Experts of a small language model.
Size: 18 layers, width 256, vocabulary 8192, 72.1M parameters.
Experts: 64 experts in each of 17 layers, 64 GeGLU neurons an expert, a softmax router, a shared expert of 256 neurons.
Training: a variant of SOAP for the experts, 335M tokens, 7371 steps.
Below are experts of layer 14 (counted from 0) of a mixture-of-experts language model. Rows are named router (the router's row for the expert), gate (a neuron's input weights, with its number), up (a neuron's input weights, with its number), down (a neuron's output weights, with its number) and show model dimensions 0-255. Each number is 128 + 32 x the weight over its row's rms, rounded and kept within 0 to 255.
Before each expert's rows: a language model's description of what the expert responds to; "mostly gets" lists some tokens that are sent to it at least half of the time. This comes from a sample of Wikipedia text that the model never trained on.

# expert 23
Middle syllables and umlauted letters inside non-English place and personal names, such as Cux-ha-ven, Ludwig-sha-fen, Bar-ne-veld, ü, ö.
mostly gets: "ü", "ö", "ø", "mathb", "ä", " Kra"
router [153 149 148 163  88 143 116 146  93 146  78 138 113 130 142 165 112 142 148 126 134 172 151  86 115 111 156 166 158 145 147 127 135 111 112  93 122 118 156  89 169 111 158 172 151  88  93 194 104 115 109 109 191 152 108 139 127 130 124 166 180 117  68 150 133 112 155 100 151 185 124 105 131 101 120 174  98  74 131  94  83 170 189 136 120 117 125 119 122 112 134 137 101 133 132 103 152  79 136  93 156 127 100 109 161  79 139 165 137 174 146 139  86  81 166  98 134 122 173 156 118 124 146 196  93 134 118 138 136  89 154  97 128  68  46 176 181 118 103 113  93  53 200 101  99 123 126 119  72 149 135 165  86 117 173 151  92 136 187 190 167 133 122  92 144  95 101 172 170 160 129  84 150 183 161  86 150 172 112 113  86 160 101 155 125 102 143 167  73 143 160  95 181 134 186 161 124 121 126 125 139 110 189  77 146 119 178  71 116 121 215 123 119 106 108 128  71 155 178 123 145 155 135 150 150 118 176 121 150 167 148  97 148 119 125  82 169 106 111 110 108 143  94 148 206  95  97 102  68 162 111 186 172 159 141 164]
gate1 [119 150 148 160 122 131 131  68 123 134 100 118 117 111 133 158  96 105  95  98  75  74 125 170 107 161 139 136  81 111 191 146 148 130 110 172 180 146 185 148  95 136 107 154 156 131 144 113 126 164 116 110 142 149 184 159 159 187 112 222 122 106 121 109 114  97 155  90 111 163  94 157 144 130 195 141 136  57 152 140 142 113 105 159 168 140 124 134 162 161 114 168 103 192 182 131 123  96 137 108 126  96 117  94 174 149 133 135 139  87 112  91 136 131 135 132 156 146 169 130  70 132 209  89  93 142  83 100  56 101 127 170  98 125 194 123 149 121  94  75  95 183  92 118  67 137  76  89 121 153 147 109 169 149 106  86  95 161 193 120 163 182  90 167 127 156 157 167 120  99  89 157 189 126 159  68 133 185 138 151 148 148 139  91  69  90 101 138 128 120 186 140 157 106 112 137 141 118  95  82 142 134  97 105  88 110 183 138 195 146  96  94 112 121 150 135  59 117 179 122  82 136 118 119 151  92 119 114  83 149 154 170  98 131 119  84 173 130 150 134 159 136 175 151 183 132  51  73 127 130 109 136 115 104 143 117]
up1 [135 155 129 142 153 145 104 106 119 142  87 131 182 102 154 132 186 159 158 123  85 162 169 120 108 117 165 109 119  99 134 155 140  86 132 164 114 132 115 103 138 147 133 132 113 145 137 131 187 130 199 132 127 163  68 166 108 123 116 117 146  94  80  98 135  86 149 125 195 137 185 107  86 188 173 112 150 113 169 119  89 169  98 175 132 140 126 143 190 109  84  74 157 131 145 117 133 172  97  61 125 112 136 100 123 117 119 143 154 130 112 173  94 150 150  80 112 139 152  76 109 108 108 160  91 146  73 193  60 152  85 168 178  88 145 112  72 144 120  93 152  65  98 146 135 106 114 108  95 106 112 113 118 136 126  57 146 117 199 104 196 155 125 104 116 128 133 170 140 104 129 114 148 121 164  82 180 153 102  80 104 129 106 176 181  92 113 169 113 216 161 161 101 149 122 163 116 154 183  39 132 125  46 106 141  95 114 108 112 136 117 139 147 129 180  92 139 133 140  89 115 110 134 117 101 155 132 119 118 146 106 197 165  90 196 120 125  98  64 133 130 106 125 132 151 113 161  66  86 137 143 175 152 181 135 182]
down1 [123 159 102  71 113 103 149  99 144  89 159 148 120  79 102  76 110  88 108 102 113  92 136  84 175 155 181 150 102 106 160 149 135 196  82  82 160 138 105 109 124 178 104 103 185 174 133  97  60 106 144 149  91  86 162  77 134 175 146 112  93 184  91 143 126 109 158 150  92 165 109 162 136  77 182  97 137 100 159 111 139 130 122 135 101 136 180 122 123 124 140 113 116 176  78 114 151 138  73 112  94 158 123 123 121  97 155 138 165 145 155  59 149 103 200 135 161  93 130 158 109 168 100  92 155 137 124 146  91 138 138 137  97  65 156 106  84  93 157  84 166 149 163 146 132 154 162 178  88 129 104 137 146 176  76 113 163 109 171  83 111 118 113 147 175 131  70 100 160 123 136 128 121  85 115 120 195 145  93 137 166 127 148 194 142 103 129  77  79 126 206 205  92 165 144 129 134 134 171 119  77 158  66 142 148 170 131 117 101 123 151 126 167 164 108 131 119 120 144  65 115  86 156 171 164 135 125  77 125  96 116 181 121 126 158  67 110  76 158 138 159 146 185  95 150 128 119  97 152 150 113 115  84 176  90 111]

# expert 37
Pieces like s, es, os, ş inside or ending words, often foreign names and titles in tables, such as Ansari, İstanbul, Eswatini.
mostly gets: "ş", "os", "res", "as", "des", "ges"
router [164 154 142 139 102 184 119 204  91 188 163 110 104 102 120 131 104 139 175 191 134 145 138  90 106 143 149 133 147 161 106 105  51 122 138 143 192 133  93 139 163 128 195 163 200 143  98 180  67 117 102 179 160 132 109 129 172 147 124 192 158 104 123 146 141 109 114 146 193 159  89 160 163  88  95 158 127 118  80 127 119 174 122 153 130 109 123 138  88 116 140 192 126 118  70 136 126 100 153  73 142 127 110 119 141 118 153 169 171 155 120 168 131 131 151 134 135 127 140 159  94  59  97 189 108 143 109 138 132 130 123 118  77 121 123  97 189 120 121 135 138 109 116 110 104 125  67 150 131 167 124 149  88 108 169 134  85 126 144 164 177 156 149  84 165 110 102 149 160  99  74 135 111 180 157  92 116 170  76 101 113 131  82  95 141 111 139 179 105 110 138 110 156 176 107 129 114 119  70 102 146  93 179 123  87  71 125  93 163 143 118 180  98 134 123 131 145 134 172 171 112 121 174 119 147 124 174 119 169 202 153  97 151  77 172 148 183 171 167  80 148 146  53 144 141  86  89 101  42 172 118 105 136 103 131 142]
gate1 [134 174 130 144  69 157  82 146  81 134  86 123 134 132  81 135 135 156 151 199 157 144 159 121 167 155 124 162 142 151 134 130  69 129 177 135 114 169  63 178 121 142 169 111 136 124 177 136 153  55 172 146 205 178 115  69 230 126 131 108 174 120 173 103 135 154 136 120 155 106  88 118 142 100 160 142  87 143 173 138  87 126 114 122 133 152  73 174 112 155  85 143 109 125 126 156 197  76 152 171 126 161 124 112 137 131  68 103 136  95 137 172 159 113 188 103 158 145 138 151 160 127  98 124 156 113  92 152 149 105 168 155 114 156  94 117  93 145 104 127 114 166 103 164  73 154 102 188 129 130 112 139 159 127 189  78 136 103 161 183 144 124 105  94 143  98 117 170 156  53 138 116 171 126  98 119 129 152  78 116 121 115 106 115 160 106 127 168 111 150 151 150 175 149 105 104  94 146 107 120 120 109 114 140 113 114 139 126 180 132 111 115 123  77 122 204 150 176 121 133 204 108 201 120 155 138 185 192 106  65 161 129 121 137 140 137 141 147 136  90 124 138  88 118  99  77  65 128  98 128 113  75 160 128  50 168]
up1 [168 140 126 112 151 214 115 139 166 119 145 135 112 155 125 131 119 108 112 194 201 143 115 149 131 121 129 203  83  59 134 195  99 131 141 123 170  61 178 147 114 120  93 129 173 113 138  95 142 155 136  98  72  57 136 115  69 154 102  46 124 110 143 123 161 108 124 138 163 132  95 143  87 127 143 147  72 157 151 152 149 157 130 135 179 144  86  45 142 122 205 123 159 106 127  93 136 180 145  89 127 163 104 120  62 146 138 110 142 122  95 181  97 144 115 107 109 153 108 150 149 182 127 178 138 140 169 121 158  91 162 144  95 127 147 139 151 168 139 141 159  91 170 154 130 131 156  93 115 124 134 133  74 118  95 155 162 163 152 113 164  91  84 146 153 113 127 128 173 147 100  62 143 141 122  99 111  76 122 109 184 140 116 187 151 200 162  94 102 113 134 165 110 117  95  92 104 104 134 125 116 109 157 126 142  90 113 101 116 182  58 135 101 137 137 156  96 125 100 130 128 112 107 102 184 182  91 126 149 101 110 102 149 178 126 119  99 119 134 135  92 160 126  66 138 103 126  69 173 192  69 223  96 131 138 143]
down1 [ 94 121 117  91 173 125 154 198 119 124 139 148  61 141 136 107 117 176 118 115 157 147 152 106 107 107 205 106 145 146 140 141 141 171 113 111  97 156 158 226 128  80  91 163 165 144  75 158 111 139 105 124  68  85  79 109 158 182 141 125  61 133 142 170 122 105 112  96 131 142 113 141 109 157  76 160 164  87 118  71 115 140 111 153 152  94 138 111 146 151 112 168 163 113 181 157 155 103 151 118 143 141 107 117  51 100 126  85 164 182  96 114 152 101 169 145 119 170 171  65 148  91 105  74 127 115 133 194 167 108 114  93 178  92 118 117 126 102  92 129 225 138 173 157 131 164  95 108 169 129 136  93 121 103 122 126 124 143 101 157  90 104 134 164 104 161 163  51 102 139 124 167  74  97 214 124  73 125 153 135 121 128 194 129 136 100 142 127 160  64  91 128 194  94 108 175 119  75  78  97 130  98 152 120 156 101 111 198 122 132 162 108  78 148 121 128 128 188 136 114 102 107 120 104 111 120 133 152 153  84 127 152 133 116 107 143 141 148 111 123  96 187  93  97 172 114  77 104 142 117 144 127  84 145 148 101]

# expert 40
Words and pieces in German, French, Spanish and other non-English titles and names, such as die, der, del, von, van, plus some table pipes.
mostly gets: " del", "я", "!", "ý", "ʔ", "von"
router [146 126 137 138  79 138 107 173  71 158  92 169 102 118 154 145 129 147 194 143 139 135 155  78 118 111 159 127 131 128  76 106 135  82 112 133 156 120 142 135 171 175 154 165 174 151 100 114 114  85  91 126 129  95  94  92 159 204  90 166 154 102 106 194 145 103 133 104 168 178 141  95 131  70  80 146 105 113  68 108  99 169 143 169 143 107  85 164 106  92 127 114 113 137 112  91 160 110 162 118 166 116  88 133 163 119 178 168 174 138 171 146 153 121 140  92  96  98 153 171  86  95  88 122  58  70 108 147 159 141 140  90  87  92  83 172 180 108  74 161  81 103 191  84 132 152  94  82 103 156 110 159 108  77 155 139  99 136 129 131 165 128 131  93 134 114 115 169 144 134 101 125 136 152 136 103 135 149  83 122  95 128 118 109 127 121 132 142 122 133 145  82 172 173 162 162 119 137  48  56 155 111 151 104 172 108 167 108 163 138 170 174 101 167 122 150 107 155 150 158 132 151 138 165 152 118 146  88 166 140 150  85 217  99 125 114 157 207 102 103 124 147  68 183 163  98 123  73  62 148 147 154  96 116 148 176]
gate0 [117  83  71 186 101  93 165 148 149 150 136 144 144 166 170 118 119 158 140 123 156  91 126 116  70 118 141 126 118 155 141 122 127  57 149 165  95  95 107 211 148 152 145 158 121 130 146 112 107 126 102 132 141  99  77  86 124 143 164 138 100 138 124 133  68 141 135 161 144 162 111  49  91 111  74 165 112 141  77 136  92 135 152 133 108 139 124 147 117 171  99  83  81 137 128 109 134  85 202 104 125 185  94 172 133 100  80 161 203 128 173 133 184 138 136 114  73 142  60 107 153 135 107 132 136  92  93  88 131 158 144 149  91 178 105 178  98 115  33 161 134 139 160 146 154 161  84  67 114  87 136 138 117  52 154 103  82 147 156 170 150 129 143  73 112 141 175 127  45 148 124 111 137 141 121 153  74 136 122 165 121 136 110  88 132  92  74 131 182 186 102 118 144  94 132 136 144 137 118  84 135 118 158  79 147 142 147 128 168 103 127 198 125 136 139 229 150  95 120 129 123 140 101 165 155 179 136 129 156 163 108 157 180 139  92 136 118 149  67  83 121 163 136 172 105 114 151 122 145 113 188  94 107 128 124 142]
up0 [ 99 111  43  62 137 112 106  99 162 149 117 128 159 137  84 100 100 144 128 162 146 146 119 111 128 183 152 136 121 102 132 190  96 135 112 182 151 145 140 162 129  68 127 159 224 119 131 134 138  68 100 135 107 151 136 105 123 141 155 160  87 134 192 122  85 135 184 214 100 108 125  82 162  90  72  93 142 103  66 101 158 147 170 173 127 139 133 120 107 137 129  69 130 121 122 128 130 196 174 116 107 182 107 194 159  81 119 113 169 129 175 129 118 140 102 168  72 172 159 123 144 130 153 118 117 148 114 173 104 104 114 127 114 120  98 212 113 110  98 160 102 125 140 135 113 133 135 136  61 153 115 117 139 129 128 150 137 108  92 158  85 149  96  91 180 136 128 130 101 122  83 162 141 150 133 112 153 143  79 126  86 137 113 155 145 105 138 189 144 213 112 157 154 135  74  92 168 165 124 112 111 111 143  98 137  88  65 181 173 161 198 188  89 110  94 138  72  74 127 128 123 133 130 127 135 137 142  91 121 129 119 127  94  92 135 149  89 198 105 136 154 125 122 156 143 152 164 123 211 194 127 147 124 110  98 188]
down0 [134 171  79 114 139  98 140  87 135 135  85 103  68 160 132 135 147 175  75 125 167 140 196 171 182 123 187 138 101 166  38 140 169  85 152 127 133  98 155 109  58 142 131 126 117  69 110 135 130  88 125 131 111 122 132  98 135 148 192 107 118 159 120 125 129 137 104 148  98  77 110 127 133 127 159 112 190 103 167 155 137 158 151 113 191  93 158 135  67 151 132 148 136 120 115  99  91 148 132 155 104 128 101 142 139 133 155 158 116 121 112 136 169  56 119  94 126 122 146 167  94 116 138  84 155 165 175 151 157 166  83 174 164 154 198 112 167 156 155 132 101 184 146 131 137  72 178 109 151 130 133 144 136 127 183  68 115  68 157  87 104 133 124 152 190 138 169 112 101  34 159 109 122  66  95 172 165 143  94 174 107 105 156  92 141 108 115 193 146 143  60 103 140 181 104 157  90 106 108  95 111 134  72 158 126 142 117 175 165 124 123 123 123 141 136 153 206  83 100 128 118  91 132 133 122 139 130 120  89 120 104 140 175  89 151 109 157 160 140 126  79 116 109 119  72 121 176 109 150 139 183 144 191  70 142 165]

# expert 13
Nouns and plural endings in section titles, table headers and infobox fields, such as Results, Background, scores, Species, Website.
mostly gets: " details", " Candidate", "History", " Species", " Website", " Genus"
router [134 181 158 111 105 155 124 192  88 156  70 149  95 130 142 161  92 196 179 145  73 193 150 128  94  89 179 134 161 139  78 103  77  99 136 142 118 116 177 121 177 138 157 165 161 106 108 166 127  98  64 163 139  85 113 127 119 140  93 217 148  86 133 185 164 110  86  98 163 181  91 124 210  87 102 128 109  74 115 121 125 158 120 165 150 124  85 177 129 109 156 126 103 115 108 150 171 106 140 125 167 121  93  59 170 159 171 209 177 114 124 128 114 116 189  88  87 128 130 160  93 121 108 138  87  92 104 116 200 142  87 115 109 110  79 102 158  84 136 152  83 124 139 118 158 124  73  71  79 164 140 108  96  77 122 148 141 128 123 178 137 117 125 125 134  80  76 137 146 153 113 112  89 159 119 115 158 124  88 109 105 133 147  88  89 127 165 169  85 108 118 144 147 164 142 152 124 108 104 127 166  66 187 125 154 127 157  94 114 127 112 166  99 126 120 115 123 179 176 138 148 151 131 119 173 151 153 119 171 137 141 112 164 114 161  65 141 126 133 117 158 192  64 150 128 105 111 122  74 165 137 137 112  87 138 132]
gate1 [127 143 167 154 121 111  98 174 118 104 100  83 128 166 121 164 114 132 164  95 125 137 152 144 128 104 155 103 128 150  76 124 139 110 103 186  72 102 101 165 128 115 104 176  89  97 128 164  97 158  58 175  87 170 104 168  65 140 120 139  66 122 122 121 105 178 121  94 192 133  97 148 187 188  99 159 153 155 147 161 118 172 138 169 151 129 131 139 167 127  90 172 130 132 140 147 135 148  95 180 124 138 155 138 109 177 129 109 167  97 105 182 148  77 158  99 131 142  78 220 147  89 169 150 136  86 159 121 150 136  70 124 177 140  95 142 128 181 115 152  99  74 106  83 181 152  77 113  57 115 163 152 144 156 156 119 155 161 182 111  95 118 110 149 161  94 117 144 165 146 205 122  97  91 123 126 141 122  64 101 160 133 125 135 114 109 170 116 134 156 166 141 164 129 137 145 142 102 149 161 100 110 105 127 157 103  93 116 139 133  74 103  60 167  92  79 173 153 150 137 188  96  98  84 147  83  99  98 125 108  81 127 159 140 166 137  81 128 183 179 180 143  99 209 122  84  95 107 115 121 157 119  81  90 155 101]
up1 [ 70 142  90 113  82 156 130 129 102 135 142 161  98 147 197 125  47 118 154 181 151  76  78 123 151 196 109 103 111 228 120  60 101  75 126 144 103 151 133 159 144 107 125 108 133  98  98 119  95 106 136  69 153 152 189  77 166 107 143 200 146 107  92 141 166 123  92 189 182  71 131 187 156 137  92 191 168  93  92 173 142 139  79 143 129 138 127  85 103 160 133  78 217 113 110 167 142 106 122 142 117 147 144  98 112 181 102 100 111  95 129 164  62 167 117 139 139 157 145 137 104  83 152 115 143 138  91 131 126 130 125 205 124 113 112  93 115 147 145 103 125 173 142 128 113  89 136 156 132 195 134  68 133 121 141 119 127 122 180 116 123 118 124 126 132 137 124 174 133 119 148 112 136 106  76 168 123 117 108 144 164 143 129 155 142 134  54 168 158 188 106 133 167 159 132 109 146 102 149 120 160 138 167 108 125 129  20  93 134 132 143 189 160 126  18 151 138 105 133 121 146 156 155 150  69 120 145 102 164 143 114 125 151 114 115 109 190 109 127 107 133 164 104 132 141 131 165 138 143 113 113 154 138 124 160 146]
down1 [145 126 242 139  80 106 125 115 106 120  99 137 139 148 131  74  83 154 172 119 152 153 139 162 120 142 158 133 113 133 145 136 109 117 104 179 122 120 105 176 166  49 125 117  84 180 133 179 143 144 128 128  56 145 101 127 143 188 155 170  84  87 165 117 190 163 142 152 148 138 158 162  62 180  95 151 157 144 133 117 120 119 129 159 137 108 134  93  91 115  90 105 116 133 176 152 110 132 126 130 114  94 106  66 121  52  91 130 122  57 141 123  82 141 101 125 173 130 118 123 138 204 113  85 159  93 199  98 182 160 128 119 109 142 153 127 104  29 134 119 180 145 184 112 116 138 111 142 128 107 162 140 117 154  82 171 129 120 104 120 100 103 111 129  76  89 118  96 105 138 172  83 111  98 162  83 166 132 141 141 214 193 127 188 106  96 152 119 167 145 141  90 156 122 142 154 133 241 147 132 130 157 105 114 161 135 153 148 120 100 127 137 193 103 106  95 142 160 107 153 160 104 182  84 110  98 148 126 128 137 130 159 143 123  90 154 143 128  56 132  94 107  54 127 120 137 135 139 130 164 166 112 143 103 126 132]

# expert 41
Inner pieces of Latinate words between prefixes and suffixes, such as exer-ci-ses, subcom-mit-tee, reci-pi-ent, inaugura-tion.
mostly gets: "ci", "pos", " inaugura", " trans", " consul", "pre"
router [172 161 168 164  87 166 147 148 114 156  80 139 109 114 149 153 129 154 189 166 142 131 140  88  69  81 129 149 162  96 147  94 139 118 101 102 141 139 157 135 136 127 156 146 158 162  96 200 138 143 127 139 160 139  52 200 149  89  99 108 137 125  86 119 158 118 121  74 133 158 100 184 166 100 140 186 138 115 107 104 130 149 165 140 139  95  99 127 111 122 112  91 129 150  80  87 180  60 166  90 144 107 121 150 115  94 155 132 130 142 138 161 123  83 142 138  89 114 166 161 126 113 109 102  66 117  57 125 141 149 117 154  78  94 117 147 207 104 111 135  51 109 175  89 148 147 117 127 118 138  74 124  54 100  86 223 146 184 149 147 148 104 109  59 161 143  93 154 160 143 102 156  78 158 170  92 166 193  63 122 115 134 133 122 125  95 143 171  86 105 131  90 126 121 162 131 136 152  92 109 169 114 163  93 171  86 179 106 127 173 109 138 117 164 102 113 106 187 167 156 165 146 129 122 173  63 173 114 181 144 162  80 171 117 111 141 173 155 139 132 148 121 169 138 122 120 140  81  99 158 153 138  93  82 116 125]
gate0 [131 147 175 175 159 123 167 102 145 137 127 110 160  71 137 161 133  96 138 161 121 166 171  94 112 184  85 135 167 133 141  87 139  96  90 133 154 135 158 155 138 149 160 163 120 136 119 129 162 182 111 103 153 213  89 134 127 126  97 115 119 134 105 150 131 126 152  86 112 132  96 175  74  99 144 100 116 104 131 123 174 150 121 145 142  98  81 162 138 126 111 194 117 105 154 128 117  98 114 105 107 162 111 156 100  92 123  89 151 105 121  82 138  82  67 191  99 147 146  77 103 156 113 128  84  57 181 110 156 110  94 126  88 156 158 102 160 124  89 142 142 133 154 138 139 155  69 164  49  85  99 126  87 130  98 112 130 126 130 147 125  72 117  76  89 111 101 207 125 114 105 113  88 172 171  48  82 216 104  88 157 148 134 130 163 153 125 165 162 216  92  80 150 168 148 109  81 164 160 141  99  94  60  91 144  82 144 100 125 103  84 105 112 109 134 129 121 123 126 138 168 152 208  85 169  99 110 154 126 141 105  90 119 115 123 125 178 139 131 139 141  91 167  98 120 105 170 118 127 140  96  92 126 131  75  39]
up0 [129 107 150  60 137 110 161  93 113 186 130 153 145 136 106 124 177  87 133  85  82 138  93 124 127 104  89 155 150 130 102  50 116  61  77 150 102 100 119 121 105  94 165 142 100 128 136 177  98 122  98 173 149 110 121  72 174 110 158 147 147 119  93 166 181 185  53 145 139 106  97 117 199 122 133 154 131 133 175 128 159 167 141 152 154 128 139 114 114  77 112 136 165  89  75 124 111 125 157 113 131 112 106 160 122 100  94 168 139 102 144 159 148 123  80  48 171  87  86 118 106 182 152 155 127 171  99  35 105 118 178 122 178 155  82 112 102  98 128 113  97 159  96 133 151 161 165  99 164 183 107 155 125 160 175 144 136 181 135 118 106 119  68 147 130 117 212  85 121  94 166 145 175  77 113 151 139  90  57 161 177 102 136 110 135 115 140 151  80 117 142 165 152 165 133 130 158  99  82 128 118  92 122 104 104 196  94 180 115 150 112 129 119 142 182 110  72  98 101  68  97 117  57 115  85 109 109 148 123  96  93 131 127 143 138 132 113 168 105  95 112 185 162 119 122 109 114 123 148 153 166 151  96 121 134 179]
down0 [144 185 149 184 121 174 130 160 120 123 160 145 125  91 113 128 120 136  90 114 122 132 128 145 143  97 151 124 155 150 131  97 156 103 114 119  92 131 123 122 134 168  82 210 131 178 138 125 127 176 152 148 119  19 138 153 170  79 141  88 129  82  85 113  97 183 120 140  82 131 114 157 135 128 129 137 156 186 167 110 142 111 108 152 169 157  84 148 144  61 135 153 175  98 131 133 116 150 157 131 160  58 101 143  66 130 100 121  95 125 138 145 156 107 127 102 183 148 126 105 150 212 106 141 109 107 127 105  86 186 122 137 117  57 121  88 142  93 173  95 152 129 169 152 105 145 154 109  86 164  89  95 118 108  96 200 179 124  89  81 197 111 111  98 117 151 131  97 132 150 129 119  92  95 128 120 154  56 147 152 111 115 106 142 173 102 166 152 108  87 116 121 208 108 112 123 144 141 126  87 104  88 164 109 116 193 106 152  81  96 135  96 142 132 156  54 133 156 120 117  91  56  94 107 141 119 165 134  90 180 128 108 158  99 170  34 141 129 104 124  75 111 110 116 110 124 176  39 139 136 128 112 110 160 166  93]

# expert 9
The word in or In, plus prefix pieces at a word's start after a hyphen or space, such as in-dependent, re-de-velopment, en-dearing, mid, under.
mostly gets: "In", "See", " In", " mid", " dis", " Under"
router [184 144 146 109 127 136 106 151 117 133 185 128 110 144 149 142  95 113 129 146  96 180 178  63 145 112 145  80 121 145 146  99 161 105 146 112 161 144 130  90 187 122 138 167 144 163  65 187 129 167  77 201 150 152 120 105 146 163 100 189 142 103 127 130 157  98 161 140 153 191 123 144 195 103 149 133 108 113  80 104  70 165 135 125 103 138  93 108 108  94 153 126  78 131  93  65 138 131 194 149 163 120 145 101 149  96 170 136 134 169 143 172 118  90 169 141 122  60 115 115  69  92  93 134 115  86 106 107 175 125  75 114  78 112 120 133 163 110  96 134 127  90 115  77 185 149 118 139  96 151 131 104  92  88 123 152  74 173 138 166 151 160 133 129 120  92  92 144 118 161  66 140 124 155 206  68 103 145 107 101 130 159 142  81 106 126 130 125 124 136 159  88 115 145 161 151 143 150  61  32 118 114 140 126 140  86 161 122 124 149 139 160  98 178 118 118  67 158 155 135 194 141 134 200 173 158 138  91 133 154 158 112 171 146  68 154 160 113 169 122 164 151 107 159 135 107 127  81 117 109 114 213  91 128 140 172]
gate0 [141 129 167  98  98 126 158 152 114  73 147 106 164  86 173 151 117 107  90 162  82 110  51 146 107  53 107 122 132 101 132  94 148  78 166 142 173 179 123 173 125 156  58 158 131 127  44  65 128 133 150 186 149 108  64 161 111 160 120 143  54 168 108 128 109  71 147 134 175 182 150 123 136 101 113 168 125 107 128 140 127 152 154 129 111  98  93 140 119 123 142 110  46  84 138  87 156  75 166 102  98 113 140 179 147 161 124  99 105 156 132 136 207 113 149 127 127 134 132  88 157 114  86 114 170 111 126  95  84 197 159 136 186 148  92  74 153 120 162 148 127 130 156 121  63 115 140 132 137  77 128 130 148 117 102 134 136 151  99 147 151  97 152 140  94 167  75  92 131 140  64 160 118  91 147 128  92 113 163  54 164 111 137 153 142  99 131  77  98 132 165 112 103 186  95 132 139 154 117  85 124 103 123 131 141  98 134  79 106 122 124 105 163 166 195 112 143 123 126 167 201  97 139 132 119 132 177  92  90 185 134 150 157 177 116 186 126 143 203 160 128 131 108 151 127  81 114 134 105 130 107 140 127 181 171  91]
up0 [162 165  88 188 125 152 131 138 156 115 161 121 165  59 125 110 135 131 150 156 164 165  93 132 121 157  78 133 125 117 137 131 164 127 137 128  67 122 190 105 130 161 171  94  95 105  49  76 114 182 127 142 101 173  98 158 148 121 153 124 171 156 199 149 151 171 171 120 113 111 160 126 148 116 145 159 161  58 155 133  71 123 122  99 121  69 139 108 136 150 122 134 155  98 122  88  88 156 162  74 150  81 196 100  91  81 126 153 130 154 167 123 153 200 115 136 126 183 105  83 124 109 125 102 188 167 153 176 145  58 161 130 122 139 123 120 128 155  98 108 125 102 112 100  97  78  92 121 161 140 139 136 103 161 167 155 182 131 134 157 195 147 104 147 146 126  92 113 157  91 151 108 153  91  93 106 192 138 155 147 100 115 142 126 177  73 140  51 150 164 128 123  98  72 161 116 152 215 124 144 150  96 148 163 187 152 136 147 145 152 156 142 103 171 125  67 148 158 114 125 159 195 116 163 104 128 119  89 117 162 139  70 118 118 125 152 127 142 141 124  99 102 154 171 108  99  90  67 164 121  74 131  56 114 156 168]
down0 [172  89 106  86 176 153  90 108  91 107 122 111 115  66  81  98 160 139 121 188 131 145  62 162 147  90  85 214 122 148 150 138  94 106 136 143  90  94 130 121  95 165 143 132  98 142  92 147 121 147 119 110 132 134  92 155  70 173 132 122 116 184 142 120 138 115 155 125 211 177 174 147 109  98 121 106 106 102 115 192 115 105 158 106 147 139  91 169 133 117 104 104 136 127 152  95 115 110 123 121  90 175 102 124  47 126 113  72 111 148  77  91 120 157 150  99 133 155 100  95 130 148 127 194  94 194  75  64 139 128 138 129 104 201 115 103  93 131 132 119 148  77 103 157  79 110 152 187  98 129 147 145 153  92 109 193  63 193 127 128 102 129 113 180 158 113  86 162 122 105 152 159 203 147 109  83 163  90 131  81 104 157 155 152  93 157 133 123 133 135 167 124 176 113 143  82  84 152  72 146 159 165  80 147 143  93 150  71 157 111 101 104 165 154 104  55 100 127  96 119 154 128  73 115 181 115 118 122 156 188 159 166  93  94 124 119 115 135 138  97 120 162 105  97 133 126 141 145 109 119 103  83  93 152 170  97]